From a checkpoint of a small mixture-of-experts model trained on Wikipedia.
Size: 13 layers, width 192, 14.6M parameters.
Experts: 2 picks a token, a softmax router, a shared expert of 128 neurons.
Below are experts of layer 6 (counted from 0) of a mixture-of-experts language model. Rows are named router (the router's row for the expert), gate (a neuron's input weights, with its number), up (a neuron's input weights, with its number) and show model dimensions 0-191. Each number is 200 + 20 x the weight over its row's rms, rounded and kept within 0 to 999.
Before each expert's rows: "comes after" lists some tokens at least twice as common just before its tokens as in all text. This comes from a sample of Wikipedia text that the model never trained on. Tokens count by the router's weight.

# expert 8
comes after: "-", " ", " in", " of", " the", "\n"
router,213,200,187,214,207,233,182,253,180,211,195,204,193,187,239,189,210,207,199,196,158,202,210,200,170,217,201,219,211,160,206,239,197,185,178,194,198,229,222,210,219,200,194,194,203,232,188,177,217,185,215,185,196,202,213,229,221,193,189,176,210,208,227,199,181,226,211,187,224,199,163,177,208,195,204,187,167,168,191,189,186,214,228,191,225,178,225,209,174,188,192,194,185,243,212,214,214,198,195,172,229,152,191,171,187,216,171,177,183,213,227,175,209,222,186,218,178,211,207,177,209,171,217,192,207,200,183,158,190,202,178,208,228,247,209,175,177,233,213,178,201,219,202,218,169,201,209,211,171,178,163,170,210,234,178,221,181,183,203,196,182,233,169,217,189,220,217,201,206,236,187,209,184,182,219,187,206,200,197,216,179,162,215,230,215,205,177,207,218,169,173,196
gate0,203,229,191,248,205,195,222,214,163,222,181,186,211,193,203,210,209,186,225,206,184,156,184,191,189,176,211,234,210,229,203,200,196,220,179,240,194,176,220,201,215,199,176,189,200,217,165,228,190,198,194,198,160,194,230,217,201,204,191,195,226,204,194,172,198,195,230,148,249,169,209,188,199,195,186,231,181,228,201,235,209,195,190,199,206,183,170,178,187,192,198,185,215,195,180,222,199,208,229,196,232,190,181,237,208,230,184,211,198,175,214,169,222,203,176,208,208,185,207,206,223,190,202,164,207,228,191,231,192,188,199,193,208,222,193,201,183,204,220,191,194,230,221,212,197,197,242,203,203,202,175,186,173,220,196,221,191,130,186,216,222,224,224,225,186,205,189,210,203,206,165,199,205,196,196,202,220,198,195,219,187,204,207,173,179,255,253,220,181,217,205,216
up0,198,231,201,199,221,173,195,217,193,224,190,225,233,201,171,198,240,176,195,184,159,208,239,226,209,217,229,232,199,198,200,197,181,194,179,172,212,203,203,222,185,196,223,208,181,200,189,218,242,237,237,187,211,175,202,213,216,224,181,177,206,203,193,201,226,173,181,165,190,190,191,194,231,190,199,220,181,231,227,190,206,187,209,210,222,204,195,190,191,176,200,213,214,162,225,188,206,208,203,195,222,164,169,230,200,166,187,163,182,174,206,207,242,192,169,219,186,190,197,187,216,189,185,202,205,241,194,231,206,200,209,201,175,189,205,171,177,235,219,200,193,213,203,192,157,184,183,222,184,220,193,191,181,218,204,203,201,178,219,224,197,202,238,210,206,202,208,222,191,178,191,211,203,213,234,212,189,179,207,187,190,211,243,234,236,180,241,212,171,185,179,243

# expert 2
comes after: ".", " to", " was", " and", ",", " is"
router,185,192,186,210,208,244,222,211,164,208,176,180,199,213,202,160,213,192,252,190,173,182,238,238,159,213,190,208,226,168,185,228,210,172,179,195,186,222,189,213,202,221,167,217,209,239,176,192,211,214,206,192,207,184,213,237,227,186,180,200,220,202,209,189,189,201,218,181,197,233,168,174,205,211,182,201,181,174,189,166,191,190,220,189,251,190,205,198,182,205,150,155,214,245,220,210,207,200,216,201,181,194,191,178,185,234,181,200,191,216,214,196,182,209,179,201,192,239,206,165,215,178,220,187,207,235,177,200,176,195,200,202,218,215,207,171,205,246,203,214,168,194,208,206,184,188,205,169,198,175,186,186,182,208,199,186,201,180,226,210,189,204,172,205,201,207,199,200,205,209,201,207,191,191,227,186,205,218,172,223,201,183,222,216,238,169,198,205,217,172,165,200
gate0,199,239,190,208,212,213,200,185,184,230,182,169,203,173,217,234,208,196,220,188,190,220,198,208,217,166,182,255,208,171,222,192,166,231,211,209,187,193,200,210,228,176,171,180,215,200,183,219,183,220,193,182,203,195,198,185,167,203,192,172,219,205,205,182,176,205,209,187,201,225,206,195,194,202,190,216,193,211,189,217,177,220,218,204,219,178,185,220,203,206,139,173,171,216,221,179,197,195,217,165,214,215,225,197,179,197,150,221,251,187,201,184,225,204,220,187,199,209,183,195,230,187,216,201,208,196,196,183,202,220,227,179,197,227,200,146,228,179,156,201,213,218,228,215,181,168,241,191,211,182,194,160,185,200,186,208,230,192,217,198,192,202,174,207,209,203,202,182,238,210,195,190,222,206,190,188,229,226,185,211,240,169,224,217,163,203,206,208,227,187,193,215
up0,200,191,182,173,183,197,161,188,197,190,216,203,200,269,192,249,203,190,202,198,197,232,170,228,243,199,221,207,218,242,224,197,213,209,175,206,177,184,201,187,204,221,202,230,198,199,192,224,206,206,208,221,191,167,208,220,169,232,160,193,202,182,186,232,177,213,206,226,189,157,194,206,199,182,180,153,176,210,160,191,189,225,191,192,184,205,190,193,210,212,208,174,193,191,210,193,226,187,211,187,233,226,188,241,239,207,211,218,206,216,172,189,216,174,205,194,165,209,204,244,230,196,211,205,220,182,182,201,201,211,212,217,189,214,199,192,209,203,223,189,188,227,192,198,205,183,168,198,170,216,190,206,189,222,206,213,221,186,186,196,217,231,186,219,210,205,152,189,205,158,200,221,170,206,210,207,210,217,209,171,204,180,220,173,238,192,204,185,235,202,229,201

# expert 3
comes after: " |", " the", " ", "|", " The", " F"
router,216,174,175,230,185,223,232,215,193,214,214,189,212,213,225,182,219,154,203,188,208,178,182,237,163,217,212,215,200,177,182,225,211,175,179,189,170,216,241,235,207,185,212,198,203,210,169,209,231,201,183,210,193,183,213,210,202,137,197,221,218,196,202,210,199,224,202,177,199,199,184,212,181,202,202,214,151,180,207,210,171,195,203,172,222,208,203,208,176,201,197,183,186,196,195,224,230,195,199,177,175,183,188,199,179,216,192,204,206,208,195,170,189,243,177,221,187,197,190,192,151,199,221,198,232,208,207,178,161,199,183,204,204,197,217,188,199,200,197,155,166,199,222,212,187,185,240,170,182,200,181,181,177,200,196,202,186,180,225,219,206,223,175,203,205,183,210,209,184,234,170,211,170,202,224,143,223,184,185,216,193,161,191,188,199,180,186,224,234,183,209,175
gate0,185,235,187,212,211,175,165,240,181,219,233,227,200,202,172,180,191,195,250,204,215,191,207,200,196,218,192,230,250,192,201,217,199,219,170,213,179,207,214,187,205,206,182,189,210,179,183,224,217,192,171,146,151,186,185,225,177,203,222,189,200,200,185,205,184,199,229,180,228,206,166,180,171,206,214,204,189,212,172,215,183,176,197,201,211,186,190,225,208,205,215,199,198,212,176,187,225,179,196,182,222,168,216,195,178,226,202,211,218,190,212,209,218,210,196,191,204,189,163,174,261,221,196,188,185,185,185,226,197,234,209,194,204,184,225,176,187,206,219,176,175,203,221,234,215,191,230,202,195,187,186,152,199,195,187,223,205,194,240,174,191,189,178,210,222,198,205,247,234,185,195,192,190,187,173,204,206,192,193,224,203,211,218,213,178,231,180,222,236,212,185,179
up0,197,175,191,192,166,233,197,219,210,196,177,181,169,202,196,235,217,179,181,196,184,218,219,180,202,201,163,208,195,169,209,184,193,173,231,197,180,166,181,221,224,205,187,240,228,208,218,189,171,180,229,184,194,228,174,204,266,173,195,185,235,194,224,207,225,196,207,237,215,167,169,212,244,220,220,198,186,184,185,199,206,221,195,172,192,194,228,174,211,184,203,195,195,211,222,198,200,215,189,190,215,231,205,182,200,194,150,190,200,219,202,213,182,225,215,197,205,209,222,217,170,189,211,218,241,218,196,175,195,218,201,201,218,230,187,189,242,195,203,229,204,204,190,221,216,229,193,206,195,186,206,205,193,198,222,259,216,217,211,179,189,175,184,214,174,192,204,196,222,214,211,163,181,181,216,221,197,234,209,243,200,198,215,204,199,172,210,195,209,172,226,215

# expert 1
comes after: "1", "0", "9", "2", "8", "–"
router,209,213,206,196,183,216,213,222,178,198,169,221,194,208,216,198,205,174,177,215,184,197,197,232,203,228,225,230,222,168,180,186,208,194,189,216,187,229,195,220,234,220,235,213,208,225,228,198,222,219,224,214,190,171,251,236,218,179,185,166,190,218,190,218,202,228,195,178,223,247,200,192,178,191,170,233,179,188,184,169,175,209,208,207,219,192,227,225,149,197,185,195,198,216,208,200,229,192,214,202,182,185,185,199,212,194,200,191,167,208,196,206,181,223,199,235,191,225,213,170,184,205,244,212,244,228,193,189,179,223,189,239,214,216,227,190,185,191,212,176,200,204,193,187,209,184,228,187,180,196,190,189,165,211,172,197,163,172,200,220,193,232,180,197,230,212,213,199,220,179,221,216,193,201,229,214,207,217,207,191,174,147,200,208,186,177,186,203,226,181,185,192
gate0,221,213,221,204,173,207,202,240,178,183,184,200,191,178,221,203,200,193,188,226,188,220,199,209,181,199,206,217,239,182,184,189,227,233,174,257,187,206,233,192,198,191,206,205,202,201,229,228,199,222,196,195,193,205,230,188,191,194,213,215,188,208,217,219,177,207,227,191,213,193,214,195,186,197,208,163,161,196,207,226,227,204,191,160,191,177,190,173,181,231,185,192,192,189,230,191,188,211,181,138,217,197,166,210,164,193,190,167,200,195,202,185,198,227,195,229,223,187,200,180,175,190,183,190,196,226,224,190,183,164,188,215,200,220,231,195,196,205,207,184,187,243,231,217,200,170,233,200,209,190,210,208,220,216,160,219,199,207,222,211,192,220,207,265,188,199,197,215,222,198,201,184,196,206,179,212,210,160,199,169,168,244,245,209,210,199,198,233,175,190,184,199
up0,231,220,208,207,167,235,214,194,221,190,219,185,199,245,208,177,232,209,208,197,207,210,213,204,203,176,211,232,208,177,195,232,236,209,210,202,172,173,212,177,189,210,179,198,176,175,169,188,188,236,210,222,227,179,227,161,182,212,174,209,195,208,190,201,179,191,173,208,174,212,187,186,205,167,202,161,209,204,176,173,191,192,176,212,185,210,203,177,211,170,189,212,195,183,195,221,215,218,212,156,185,204,181,198,222,205,189,216,205,177,242,201,173,207,202,166,201,214,190,190,227,216,190,167,208,184,204,181,196,193,173,180,192,213,190,223,166,221,222,200,242,209,178,190,180,227,192,192,234,227,219,202,229,198,185,178,160,203,205,211,176,195,191,213,170,184,147,220,223,201,219,219,162,186,198,226,174,209,210,173,210,159,187,217,230,211,214,215,193,233,205,192